Experts of a small language model: width 512, a sigmoid router.
Below are experts of layer 5 (counted from 0) of a mixture-of-experts language model. Rows are named router (the router's row for the expert), gate (a neuron's input weights, with its number), up (a neuron's input weights, with its number) and show model dimensions 128-191. Each number is 500 + 40 x the weight over its row's rms, rounded and kept within 0 to 999. Numbers have three digits each.
After each expert's rows: "gets" lists some tokens that make up at least twice as much of what it gets as of all text; "comes after" lists some tokens at least twice as common just before its tokens as in all text. This comes from a sample of Wikipedia text that the model never trained on. Tokens count by the router's weight.

# expert 5
router:515497442524514519526501490585492520525508401502502518496542500487579438467513447574523489553341507474506454527463455452481438493465444559513487491484473502489516540472542566584508491430494516
gate0:543477482484482448528403525497521544463536482476470433461501524492478536454474494520484570597480543532492502531527474438476484487473538526471461526433482492492536542548539491469505425467488420
up0:507471479547576576475510502513454483521557534540489550563457525494502470501498511498529467416503439514530491499444472544520545541481497511489548548533552504534475460468461493471493598513542520
gate1:529509484519487507477492484465459500510493563432531491512488532497527526431508475524411463572445558476519467522474583526547545433464601504500547488471466432451522467512531632504497467433477541
up1:518516514481448534457496536474438555483503579507562461466531563449504526489552491525473466493453527482480481540472533455451514484469512522537539545532500365529507556507462509559522458490453498
gate2:569481556462503478496494553503456436506544530517483495484499479565511439554506460509488429523582534503464523518386492546442492452550551566483504498550489500472505484501552483491445543522522493
up2:499489532459465485541493532542432427462562557513529497527449493540469453520510505491497463500533541531471486576416541583426521450459537574530481447537486496444503466475573527525443566502469494
gate3:517485518488508502456487499500503510442553458610556473449502473506513539539531432517446489515466490482498499493477466499471549457538489527508496559427478470498486429509450547385478459473492490
up3:520457481477534483498461458563436464532456554467504451497451447632483443486491509476538477420504474443447533445456484467452473580446515503504491433567516513550477546515502476538549509514518479
gate4:446474536537477459458504487540479524477459528493505463500508522425548480454529465474484480482508530499460467461508447482507495528529479491522460454412532514464408519533488565531471512522530539
up4:449439517595516526444477427515483552479550534518505502475495530418567456464528528512480516498480532511418462495528502498493531498561537552558500576478561513488499513564525485563442499469484517
gate5:496458474487444504457537594440528448566469489541519558453475580436492438534508530446467460464563506536547461476495467494514409483444509522487482512502468535546557530494498591499380492443521457
up5:475453520500481476433516595472520519532576529495537450408590567444555433473551556470527510474580463471463429428447498521492433508537525504500487504486501504521552562446479552448446491444519508
gate6:547521564570452463477486476453487504549541519526561494439526517588473495525491503503475466479443457486496471487584431556520524437541508541512469478487537456489477470551481508488478547484507527
up6:542497458526427485450497483474516488481461447479533494519515513583477441541522463479481510461492447481502450539551448564497527480501502496491527504485515486457536366534519539516473617547549529
gets: " ", "–", "/", " +", " −", "+"
comes after: " |", "|", ";", ":", " in", " /"

# expert 30
router:517525421448592511493495494509488464502511407499509477463471520537526488474547532514438605585538447505499494484454480506529585459520475467464426484504473510454485451517449506452585569433505512
gate0:470485504461592516527501466508508491557493527561539425600589472532496449515518511573523485585520463460400499445547467596486532506522501550536485491483544553538438487540490510517530463519534474
up0:501406538521523484494523512496541491492531511492439576521518449504494543459453507531573494470545486565568465486459461499549549560575493507505509414447447493525555452495464495481451504448503518
gate1:509452500525557474499534522436426497522525477503538485429476494534515458524550491414492453388501460476465529398530465513462479566509481490480460519513473571545481491458571452449502500472535488
up1:507472399502456481535536530527547453528452479440428504515342469509530472416420505565513522510454460522548485547456556471563522471411448498466559447460535555426445565499513485512483503502500453
gate2:468531488528467490522435496516517558503525515446567458503554413547521518524490506485432547530548531468523461562433514549479471554472501499512512552476477465458445451569501478443468518400478506
up2:459475434537493460495508522502501534454477436526509484458523508502518462507429517530440599547439489469432519477446479552501522541417574522504498549492474513444445476481527486453460503482494480
gate3:528552414438542570563494450521424456492475426502521508465552463478482471529572551389447532503569485421496582549469523483490472518509490427522517552491509477480460518500471474543513475491464514
up3:483471479433532560513449442479452494514487415477488492519490503465454483514605494492516436478557514480459510573482540501521447465449489548574545583496470534494505537424499547512488425506443535
gate4:459538503541469525475498523436527510519603518424477550432497554390498489417490510476541588532518479466532509496489399486486492549427534514574510545505494573459466495465558488459543494461476497
up4:471466474457514599555539501578509552410480445594526532502437483534481521541479481485487492454568515570460457519467552565513457523496470500432539382474534453517548496488494455540403556500527479
gate5:475510476589518502521472521515542489468577482477455546547524449528478503503520510481523498511487489527403534470518517368540508465459505559578460493430524440534526545607516507474481541416432507
up5:526504477557525524492449546568528544496516452478398505479538475552458501509522471549475488488444500516394524467491515445522538525434459487508436546501535457497499566550524503548507485416455549
gate6:403473542472472536505500536537421542417499475541475552561458459526558541460494586581517511523460528497462541434496470605488472505504484524485456473486568529465529526544468504478535423503585486
up6:528465540473456507508420445520512503558415468508496539434477542460416478582517466472471516550514491476446454461435515452550519543459527487535532507581527485502450529474512528533392414478465513
gets: " a", " an", " A", " the", " one", " this"
comes after: " is", " as", " was", " with", " in", " for"

# expert 34
router:448479439507493499420416471549456516491512410486511552426562522552502391497478558412469473534396519452506424454485492519562493489563540543441474533496505558507465489467514540511453434500487509
gate0:473559504422530471474465512518495457473490489578476477521494496528452484507574535558527498520509528523455490483553432519478465499471496506501451486408567524464423500534497487520433545417518453
up0:477462457543448433482457494446571485576496481463525527476577441467528530456456486465399530495477436503574502523497552498529525505500457494597525486490483404513538532492528470569514478572423544
gate1:495509488509484546559534544531512468513535583460476619510542464480506421515521546479497494435464508440546526551447549451520461604529486461456544511493498449558479583564530489464492465471514530
up1:484410507549521502609567519575444439526472460520521566506517517481568465499501452491532513449507504458579404522445508466535440508505473449440556459456453447549520496526524533473552462520491423
gate2:450535459487571457471539480554537470550535547516435496522451540428546430485474432484535454489469509515598451583472499515437500564471493500485502523358540529432547490593505534474502539472500416
up2:527525515530475477468440517548429538540546422522487508514497476566478521540539519504483590503507448491468495474507475493501441445521538545516580564618438549478506569480531440518499446488491458
gate3:472477514485463488469519553562452513501549517500506491530500421491487514535437502511553497490529552461440437519503514503498523445532488486520492506498470566488470526537537500556500406525602477
up3:502465456532544535496507503472460471554406522524512488480504578522542495479474487563464472523462535478541520519578490457543536529528500523569462453518488482528513503485484539474544564584462467
gate4:484555516509480486551528480487511519472550409486431501469493544534509482523519490415455464489420482502522449473474479427460546508508495565408469541522524496477486478458514541498521530568491508
up4:526444505503489508458526506516571480538432539484547516479491496494524533493461477490540582497577445474492548520545481502554502494434512457588467492484489521474545463468401486510542494523612517
gate5:516481547472492523537456533538471440470492463572570431402523508518435426587562501434495532499461478508540528524465536448482512575523534558498589481460460562534466516476487473473459446558470480
up5:539502505518529539423545421536478495570459598384553491566467488513539575576464522478569502529484521526503564460472485511475485510544470431503477388513536481554482502470519490516511509470456553
gate6:569490485448502520563418473476535514482544510541487500508511583467508475433619531498416442503510456527545474509472452487463511579593562476462546544470475525486567504444503472456538547456484474
up6:481544493483475458548456517449435459494495495497414499544437470455477499557490572451516485515563502448542524487477480490486471507510516474525557447552482441546426529483510517513503602573515536
gets: ")", ":", "0", "%", "\"", "00"
comes after: ".", "00", "-", "′", "°", "–"

# expert 1
router:467399479490558507518591467529534446492499504511483492466492495523498359519464534506520540589479523483488489521541457476540498516536571539539484494579453529419488467553570433577504523494552522
gate0:449561503550511470540428455555543456478583505529525468512492452558486528522538478494464559457443563481418607483519447541485489465495530510452503440521464591460502553482518526467485487539547452
up0:515499471428462551434508504525491531464438504480491514478479439476481460577514588533550430516502521495468514559469515476453543531538497517515453430526519519602494545513449554526466473575480471
gate1:509495527452566448530552485418526494516503451513555584482521385477504443461480544470483480541519522456459520495491550456530542525485432538495470467562475511502477464559556490480513527494471530
up1:491484540488524475497568443512547511472504470502558564500508430419498442456469514469517510539509488475459509453531475489522532492476462516526466519518461554509515479548550501497512536497509537
gate2:509513557427442512501514470446512488470483503510604498494550535486485508544476526497498536461484539424524499511602524486489460501514485490512399514562527452511572557499495556497511498492581491
up2:548506512476476510430482440493492480542478504543494506564518507414465510479538533499544520476535511486463527453533492438524485407471566502491428431542450511479544478451467554472499561574537518
gate3:440491459505511518501412492515516482517514529395493483561495473466479388558519547482502434516479490444483473483502505515439505457458553443464506499444587536481455489441536472496512477508504554
up3:508540503507490523537569515488463516522499458519483490451494506541495550471487515502497535501539528536448520447461540469555425499538479569564485474477431509519490479508502553496469467452472417
gate4:467488461495502543574446525442480468515511517481498473483517453552534458500494444482505507433486517542459570524463431536547451430532493485475472536558561519390499478515543404565496501490504497
up4:475497446465463551513475550430507462550514498457483486532473484461504436580484483537470565468558506576467527420427484497468499415517486541474519444573550509478504531505572455579528459463495429
gate5:425529490481485478518514492537559484493490594455483509489508567436508401458490528483452450538514442463469485587468478518505488485530507443499533450562567469499475425573489411519478561413426459
up5:532483487514478560526500469483502514535492495521510503584496526573485621560526459441541564487468580498523507436523471467494571478511467567513489551431464589529509535495527559459538397539554457
gate6:508497481481502422470517441518500468465516464497471481597502454576527461406475482530457466544482564463469538504463425507478465449482475515527503420509473600546491506473420457514474492438536498
up6:543481500425473469526498488583485477391476494398467508576512419580475415465455532520485583578475525468401489455515386466440513495529492495518490454495481587523569498463486526531498473405471517
gets: "|", "-", ":", ",", "===", "="
comes after: " |\n", "\n", ")\n", ".\n", ".\n\n", "\n\n"

# expert 22
router:547526436489595468474466507547564548515482438503495493496525490527465445567460507416508471546536525480501476491485501479513474558524540524464472510503465471518529479448499524474525495444445434
gate0:500539522520543521509475492458544485434485505510513460581538471455489491436476461509466535509517560470555497457475559448554510564523466519461472433422431531513463530587462553505460529511546464
up0:523543542461529496533545465493544535533567461539501483519506479503508448452467491459538540610457459535520582442465488519505558560459510505433495475465450464530484567581451542454502474506511490
gate1:530464534466511537521505498495415506481544489547576507527456499517439499503499530518451455500525482543540453477437503578523496423453517503452499483506443483494406483525509486479498461534479495
up1:488580450586500432509471464541516508475473547480413497478493510557553496496474468527496548523507543542450533553593506434519435566503445550522553481535572539515550476453498441432515491456500510
gate2:468469468603501574455516521488525501527461458498571515517498563405525490486450481519521477510540546498510503480533495485476542482514477533460534540531462488472452484446533416490442484455542585
up2:544526478391472532469524466521484548541495415537524501422549453500524431496543531464468558519461398428532501535441519509526486544552504492494462460484518559541551513506525574527559447555518461
gate3:543463562523436579498468465523569494582385479541560483490460517470521509515553459494502517509524506503484506550525546590517503488500548521543554555516477536470424552504511523488498409422511459
up3:425489508496429474546519515526488596497482448592538445529450457526527479536529518475508532474490554500512468506473485543475462485519572481450491512560484517546458524488529486501479451516561414
gate4:485460514502529479450553538468477507506487444479443543502487498468529528558489523552540519423538546455445469511558526499527508546546479538480465483491439388487486508545536485415466460449515498
up4:532522560475449510572506464499545503495505626461524493516493518491493491486498499512513474509435446498523518492449452502472513414500512502509535545497487564548500509454388516519520549543552514
gate5:509517514498492573493492490508492466491498554565490447468486496505488502504520531469415508493507539494460540464508413498512500518516457528483498490495447497525498484512524465554499476494460520
up5:511542504546522458499530463444413561532520537504535520535522508449478497498548478486595482448552444527531473522499527489492492486529512478452489556439527526503550515501424519464515519495593480
gate6:473539445483568404560465491498465472534584481462472547571435502569525457475519539507439501486554453531470486474464526465502509508431490496500559501499448477530524524493434504494534454457521540
up6:535526463535492423532428435525518549509555485460456533516462556477525500416567488479504508548543584550529445490479510522482467483438534461500517493518460488534544491373505529547527530523524543
gets: " and", " was", " is", " as", " were", " he"
comes after: ",", ".", " It", " and", " it", " he"

# expert 18
router:451532544483507505486460503558522499546502411492520502499517496516534445616515533482526516529400494472542503481502515435577444486555463455430468541572471553461453436488476464573551564433438500
gate0:508415440487479477509528483489507509533495566515518485498496440453565514502559492422543562435533536460521577547500513443559501496537507528498565585512542456587511458566505516557538504519461492
up0:520416505559453470555558483481464477497500516520537529509449415430489524471571557444527530455529529461507610540541571477588511503473446473537559595579508480527502504515551514505542487495471473
gate1:462446515543506492549519501463483497452547481541419627500585506469525562565486519488575562427492438586584503480529567507533512545496487507502491536461468490478511544464484521503575465445498508
up1:475524501559591498532503483555501496528580550563493574525464477468538512502555476507527558501549606485509482519462520522498532507567485538470545529444488546467497528498428557525549501544532477
gate2:535498471539531551564493505490618482493481501546528510469530532531512472526585543438449489585461566518481494564525568487570483489493497531451482528488486571510473458538502514472440500450529516
up2:485455580488541560486522526490484534455576516574476484470535478478498511498513531400529530559513549551442497587529489438509508477504522526506436519477438494420510489481476549441487509440523483
gate3:540500557489492502497484567476441561532453494488536486556502496518498549536483543501512532519570518478498563487483417544540518513422473496533449496453535544588487451477532534478545485463574468
up3:554477479523475463470506492545554465500559476497489529519503525532467540467531512441495478532502474523497493544497517489526502530561466544444497462468483459495517550516476509525493456579482547
gate4:483555418519483480487570465544494502462551476534579504550543518517427564587472482489532510538454493477551539455510561468466527493511502479470442520558494470485458541511535559441477538478512511
up4:487500519441497523532452567481498556517486515471404524486535463496522421442471521514462507471518544553466503507436447521563433598482465539509564470465472565515513492482498509526566458494499511
gate5:517492563495526459518443481498523609492489521440512516518492467512543495527481491510526546577590524488567517538462520511566488401483486486507480571558500428489527461473506503454513438509493549
up5:545479544483502504536541539509491431464430562457530526522490395502437526554453514494558567528487528502540542495509498517556511435451459502549533457525456538552476491560548474614488493471500467
gate6:474486528493515473503396574476506503431432481539566466509518493488548474492518515513580562462428479477495481513508533448562476522549498438493435530517453549460440514499432452477458478482542481
up6:488542505446497496529434503490544485518467421524504530527444502546568525473515464477496459563532544468538533476517505457501539475551513463487455484541511558527499429590426464492545481560507451
gets: "20", "19", "18", "10", "17", "12"
comes after: " ", " (", "–", "In", "/", " $"

# expert 21
router:443497538492537524465476446514527448491479438496465490491579462468573438508516447482515452509505478484479479514525563475553403569541522457468489535567476493559414493537467511604469516493565430
gate0:461510557456468465516554518500538447482504486505448507584461495516541436482526481445523510485506462536476549489510481481529464463506411496455451512577515484490454478514467562512485605522494505
up0:512505575494542519463513546509494507477445448447526509514555480541507419467497467507527556534517495563589510515515479485555459524468466495475502477474513545487431507527464529480501605521505495
gate1:542469547459485532521512484479425524514527486482475576522580537541500533457480481404447592519499494437542462467489427517545405465528440504518508470619472510564529510532508433506452554537520512
up1:505481488576469542484509500487491489445497501467505453525499516537510524557497514473531507420503557473509483485494472585520494498561485488520556463544522450425420595516510475529492491571391492
gate2:470508560466552474475474428437449530547467543499417516474506556448558522527538516479490493498543469547507462464582464486515523530569498549467478570544491449470480488531522488546552474472473460
up2:538509430507522431530519500569477463535593520510484478485457453553552582477525503453495466524483470442561563569517493529458573477504523523545525510452489515450519489457465520553525507516447538
gate3:465543557497495593491508529615488488468572517467467532514508500535502441546472493461436494564491522513535509523492504474493571531453531456479482525518500489461414482551442572520535480525480573
up3:559513512601499456427488474487560543532503499533530490463576585486455584485463475563504503535536501478576544488539535491539426539395524578490455493457531443578578528528510547501522527500502432
gate4:528555578478465491465487524520515460552419521470481457546478501453538505466483539495476552552492502512563494512524529517527422495533517512447469548568517510467454489476488426464448477480477547
up4:524558571478535479489459543484465476561469539461529502517440472496511485516511550451495550568486510483548484495455558511536460464607535593472491621566461529506498456519502467495467437494531536
gate5:417495507464529528476493493500527502478475441505530536489534462506426538501526556450481476559541514488483505502505460467507447493468445473475585475545429428483491515528499454492565461554555525
up5:520458479497488478484476492487522568525531494467511513528469559491534541502450499488507493496406538536431530478472521543417560452526527562498440492494515493556553501535497491478448476551515457
gate6:448492502473503561483449512449421525438555476488498506499502462513523494558460437509435480547510533589504415496482458457458477516517482489545540523591502551524457460471532454534485511443510440
up6:503485509571514461516517524559601430528487522480462519516559531501509538481544511524529476515521469459524526536606511536616528514552596477480465454459502482488560556468478504495533468550509502
gets: " of", " two", " New", " all", " three", " South"
comes after: " the", " of", " a", ":", " for", "|"

# expert 29
router:496515464423576482440547433547574437465474490549481522400500584550598476479485505462451519538437495461512449527487484507559521466533483529442472478478506511510486495537496494578542491519478389
gate0:493454431449449527504386496454501471467460523528586462443550532530505475480484490486535469516500506520485553473492501458527478546525464519527440537491465453452450513473451461514549482497488543
up0:529539533570465481521420493449484536473533451480473532455504537561545527577469563527444493527463564481495535445555557544518472565507463469512477490440472444501535462502509572595534533515605465
gate1:522494514446519508487495431487499532497522464538485504530458527546459405524447555486447511536429509497497472470454512467499598509483534507482509494563464526566425480487513524555501492533502452
up1:523451533466544477418507460503488525541569460470466484521466516573465432532406499519505484506459504538545507449502462456497542496438529498478531447578438507607431510511485590528508471556474491
gate2:597540499474502494411556492510517544490475550488461474436446464489520490539502494508494553525464544409489489464534457495492465522448525545458441439457401512478553512462540552504450556522448494
up2:479579506467405516521517547440487550465457497422465475500507550519544445487453533483527509499500462475504481481450465533513506497496515454449435458524512609531530515547522542516486500582563437
gate3:527581510487508491579530425497524475499491457483481417531440453516507558475491527499521521494510484536508554505565508520494442546480536497498575536528499390531508516492459506471468452521493505
up3:524487475481502491547454542473523523480468515540546464491516524473577536486500488493541437555463507468481483483421548552464533452537471514471441478489522502497489463538438546538512476439522527
gate4:578564456473502505556496470489533497431544457525460541409442502548482471528458528499518483480471487544518511516500464519564594439392506487481503534521435450573548507490500521478525437504466464
up4:467445516506500450439452487492513521516397469486572508556630383409503499486543509469499525451483518498523482488497491518463527515609473506501483454444614544475480480455541493494495539526621476
gate5:554459473496552577546452438504526439421466509512487449524468581536546559554611563469467475514453538483497524489512534467520546452528500505502467462411512571454493436470410444505492524531472433
up5:473564554495432513501525538509470507535495525579423474462416517486502503536432502480548502485504536468512528542501551489490475472467511501483552422514428459474519565476453488562488475512476537
gate6:499537492446476485515586531520477540467468451490532465558535515496514479462453529562528481492490490507550531459586501459519479498509551489566515490443445473484455508462499475528509441504453504
up6:458536521434455436484568502490477517542479531468489528532489511482491584520456503455472530476545484447562438545605484477458506515506548448450531444492471461471454543535542448541471504445468564
gets: " |", "|", "-", ":", ";", " –"
comes after: " |\n", "0", "\n", ")", "1", "\""

# expert 38
router:470532510413570488512571514577471457458525454497429450523519525462586383491592474483436542491451505564497504536479485494568501510511529514465524572457519475467488523503480568477566495461481415
gate0:454504540474509573521519503487472422506558453479570485477519526540493562535491524604522487510535465577523536507538530461495544558467565523488471483573534494481495469484469444427492514546446462
up0:462536548544559554539518463426400481506543502492476548481466555525472477549432500507519542533479463487475517465562457525425566505482503531448544445459424463610539557464477503469475522477501402
gate1:525514541517556532475532462536494407488476475489483474509514470559518448463486416480489484537512525500466487519428590511525533503468477557463555500547471451556497563537450466504537540510455475
up1:509474511479515519491521476497504418472477449467507491508511462572469473488502441458453487503512551507439466518411566499483505500481469567424559495518455476534515543578477498513542540554456497
gate2:454440516445492466520442566489531513516576477523508500494423490466535485540554440480521479518508530505512608487539460503494473541481504493548513497535442516478555535454433502507468467503495553
up2:507481447597504520497589451463475472519479439497436507494507500539464504520393532551474506531521444515571455549430565455485491475492434479447478544447549490536471443570511518531435491424513466
gate3:495467509520521509461484516524455559476509491515486479525573506511554557489550499432442510513494407541449500452603395552496559516505510490514532586526426510505467512458518539538503516406508508
up3:454522496511561518438460537492466470506450488489480530473458554528499440541510479508464486428531502535451567504521426494458573515454499452467524566538540466513518574506519531490489486439529531
gate4:583519499477561515600445469513498494476493509520429547455489567568514585515439532551604462545489477464427509544505480425534497501499415504470564501536543514547460567464481502486481488537505428
up4:643511521422476509450461517572530502554414503487460448502503467602590516519495456538508485480553502527478503494480547486487484561463524508448486473552537450442430507471516560461502528501569513
gate5:419550475494507499509547493557439494484565505507491485509502491480578522570539495476460460469508520482505583541530450475480532500458501506484429556458511520527511435463493488499552486473428489
up5:478553520497505523498490436528502543532475529566502574438472449539471488510484489601470540522518508483570455479535522511523458492506444618476478442452444448486481490503460503477483597566470500
gate6:486478388474500520496482515528470512551416498583496448530523505524517403463551497506450428463554479469478493416438494444476505490506458514548515535464503497472451555532491504503458515475442485
up6:571548516494534572527547534508510474537595459503542481436539476541419549529548518603495505478490481504542483456479510515503452486479528460508473461519496429426563442503407519447572505475542553
gets: " |", ";", ":", "|", " /", "″N"
comes after: "0", ")", "1", "2", "3", "%"

# expert 16
router:518520528523482483514528472511531482539560613522509536507532514521543545541492465481565526488442480537497528512502487511552510528529491535518531506486459473437499533481499468482448452476513506
gate0:518501474494506521581471541507559421464452542494500581437498466457559443484521487545375550527468417450399468470522482522481454499403462526517516476542481554488512474477514410529436540511466534
up0:517529455480505474532447465504588423515488532551497560450484534445554450462494460535421571536507448450450460490519504520502503524434503509511509477533465462522500476512576450540477516470466519
gate1:512554465546542532521442570438533537492481527481449563489481523604502492506505532477574502439498507545528515522464447484583530547478549513489476475485362437540460519443500525485462442480542496
up1:600450554514444540494483461542465487499507510500491497438488493464543512516507515551547451483483486544490474459515467521516469404540481508480515626494500536522455468403463389425541493473493443
gate2:431509478499557502434485540470453466531472490492535550441522464503432536476471437449537493505506551487484516608436533541520480559514487531564530520505439490510530506506500477494528495444532480
up2:504412449498490462471502527560530488532507478484510493581437481508467509465443464493535570494530517511484437462454525478530565487491498418525489473467551494485450485521518469513466540516409534
gate3:507514488506517559509424437504499431524504477402510497512504489456430512492525518497522484491473506491489504495458491501514540482563547453502510455516481515465528494526504530443492439508506493
up3:457503504517539572499447448546528490469485523437541477506543502461414504551559481519513533539516535506495502482413468477542511472589516462515513473500472503462538500494520513443482479510511479
gate4:502433491480509448454583453507530487497523472488550489572561499525513537521498534550496520474572426542507447547496532473515510500422581548488552512497516512489436509497460488473543461524455533
up4:466459489510496478575508516570531552477482531505633479518509524433500531508468470440496539483490541514554422498470437490488520508521442477481495510567453521577488470529519533476539508549455448
gate5:458464516459542501619516477524428529458490513491541497456448435612505459495545568514567512507570568450521498510504436452514496439487443472487517509483477460510503524476524488437504477485543500
up5:516490518524479446480475562486514519477492425518516472502453517506533468486466507549442576475526480487479503505545487468508514552429536516421501481522528581486479521477523518447547526517448492
gate6:499524457517498517463470533500453586531542501546552451423571536521499508538516547483517500498498449529515480436503493483531564403446458622530505554533466465524516470483477499542448538483468474
up6:509554478479518539486524540480404572496508458511561515467613540492497493472462526544526511475535513542521512420485447471557500441441472591489494448497522504518451500481471485553454484500465466
gets: " the", " The", "'s", " his", "The", " their"
comes after: " of", " in", ".", " to", " for", " at"

# expert 32
router:389545478489562486507518441596519476446489474503487493460551595474599509546498457505457469562460513509529467528503555522567488453502523513500449508543478514459468474451490481514519447467515437
gate0:458581484456515511510532531418434437514461511462545495557473513492495552494461498494417547508463426483431543509498527511495438479463473512494514545508418538575439475493468407402527461480495508
up0:566485502521491427479468541468407542449566509485475491453513505481557515529489503468519560436530515472599521506514460501449501453534468522523503518526453440447513510494479505555472528543491593
gate1:491525446487496485555462532443523497446496512498510479549481499498470456472569519543441506457461428557484486495518466499508527468472486533568465508472405474496553481514481509527522424468498483
up1:496488520477559471563496480515480513564556539478514523530429496428498535450492479482479529523485495487521471525541479489547540514514490468531490499490539403537501575467557497507529491503440508
gate2:503516496433473551469499411473525489547500447460468512521524538539486557478492585484498507562507484545531468467539503562493504503492514476461470465459565410449509491520491533459461547482500460
up2:479530476509513459466460620441512474453495539517512473521548501481550395520535578449477481536457490425439537448449462505492506533502513494472419511529430568534498478510509476575569464483595493
gate3:492496497467469573434511503484536470481498519529558440455542527569508436456439495552491570490489458473488454512525528407514428464520507453510410513521534533513509421474518503478454573457497461
up3:494475509416535536414554471435535484508475497569492444435438525557502390521452462565521556586524406521509467507522459426509472451415425478536430486490496526520509492514549452446476507522458518
gate4:472491523445514550483485480437449522614492535508487525501572478483465587502565609530538450506542480481495550498573489518543555481435506605401488506484484489479444465479482549520506550524470435
up4:500502529463502409486453519515480492520503510476476516466511475508567523477506489587447452445498497529495628468469478450570490579514517505480523530535463476450456492512448497558547462524489465
gate5:563492540492521507484475470519506504563470495483504442457531465535448469476486457366479508492499513461516440526532550515482514468510513508504528501543517471443519546484475514500495526540472481
up5:469510457516493497547428514470461518507509498505431526545508452472536496559548498560496489457570498496496472457524568556432470432455531498527501516505470547445487472493459502517523495501406499
gate6:436495497500558505472495548443454492479538436562472487441454588514499475486557508519484492509508462465536516481489542490481465515481500533464603438486487523516439547456531523413502438448408538
up6:466513516544507476477508517562501541509500490494428540532435559538497544458527531543497504465530541413559554508467525488542510443594466433542542516547500558485545595482487561547453545464507422
gets: "–", "19", " his", " on", " |\n", "20"
comes after: "20", "19", "18", " was", " were", " as"

# expert 12
router:379586426490526567464475472551514541474492447525499494503594495491602418495515460540462510466422544522526475485501479488626529497545539475511505485533471517485476472431503465523598533435524519
gate0:559494436494535530561478534497484490501531519586525512509466484498509506500569471420545524491509504558516485567499490506519488437510450487486536421502475510526457493452506464498535482450536490
up0:552529459543487480583464541535468509510504421560494565493448502442531524585561500464471504503497443496561507536496477483505474435519497488509525469479414476498488419505509455512555519399516505
gate1:517524479568613523501546522507504489504597514566537557484500412462438466532531490421479528480452460522569428522533473517558458563467487508544505495500520413497521507488447588440468482482477485
up1:497482510513594499521481471486560520478524530513484583535487470476399519489552491462454580524481538518500467515464453486514480541461490547596521523484511477522515533504487547478487545529485429
gate2:516471457464400456547527440517563478466438450459443478517524461504504428512461548470471529433521464466562467519575512554501495536475389464431489520478521484502495438519526515466521515416421496
up2:525499528525480593484516531522517561542513542526453545525512466475490467535475461488433485518452535491515529524416521451552509516480547436528484517461508473584545473475510471540442485506553422
gate3:440468521567535508575495514544532444505534515522589507437547489541483509550473435458464488529433501493565490466550521488570537457454558489408499515472526491504531430450500529456519504613497498
up3:511483486478495539550477497496576397549499548528543520480485456537451474516445438493525412471457507486542530462556508459516547498524485494363504480503552555483559445534506526501518518574478506
gate4:510456533481494458539527485499494531480496536512511495453595453449527521523533560580474599480485443528520544425459524506480435523499542552530447499479475476546424474505504429511605475500494513
up4:501560481510458565485472516524499435513565473474478498552438556556498496501504452373479414512475534458520490599507485525492564453489482542485555516493461510467537478460482516509364516483527465
gate5:505565398515498472528473480511527480525517486478501474533524488458470406471498439550559483544541489483487504495469452426507535486471526490509452448489510586522485575480508532522530541477502559
up5:436538382493476551536537472487487533460528502462469486495512530497426541518468509570512572509573511465495490476469400481520613463452567459565505471522503612490452543473550525526549527532515556
gate6:489506504474465491527461474497551528518387453489423473481498466449510498482496534488519515516567448467509437609550549475519445480573471465516482542516495511503501451513418520451572437466459482
up6:484530499491521534492519543504497512500519571466568541486495540463509489499474461502488534550432555505529516481480452450530515559506480539505455499499485519459514587513603389505477506546514467
gets: "0", "1", "2", "3", "4", "6"
comes after: " ", "–", ".", " (", "°", "10"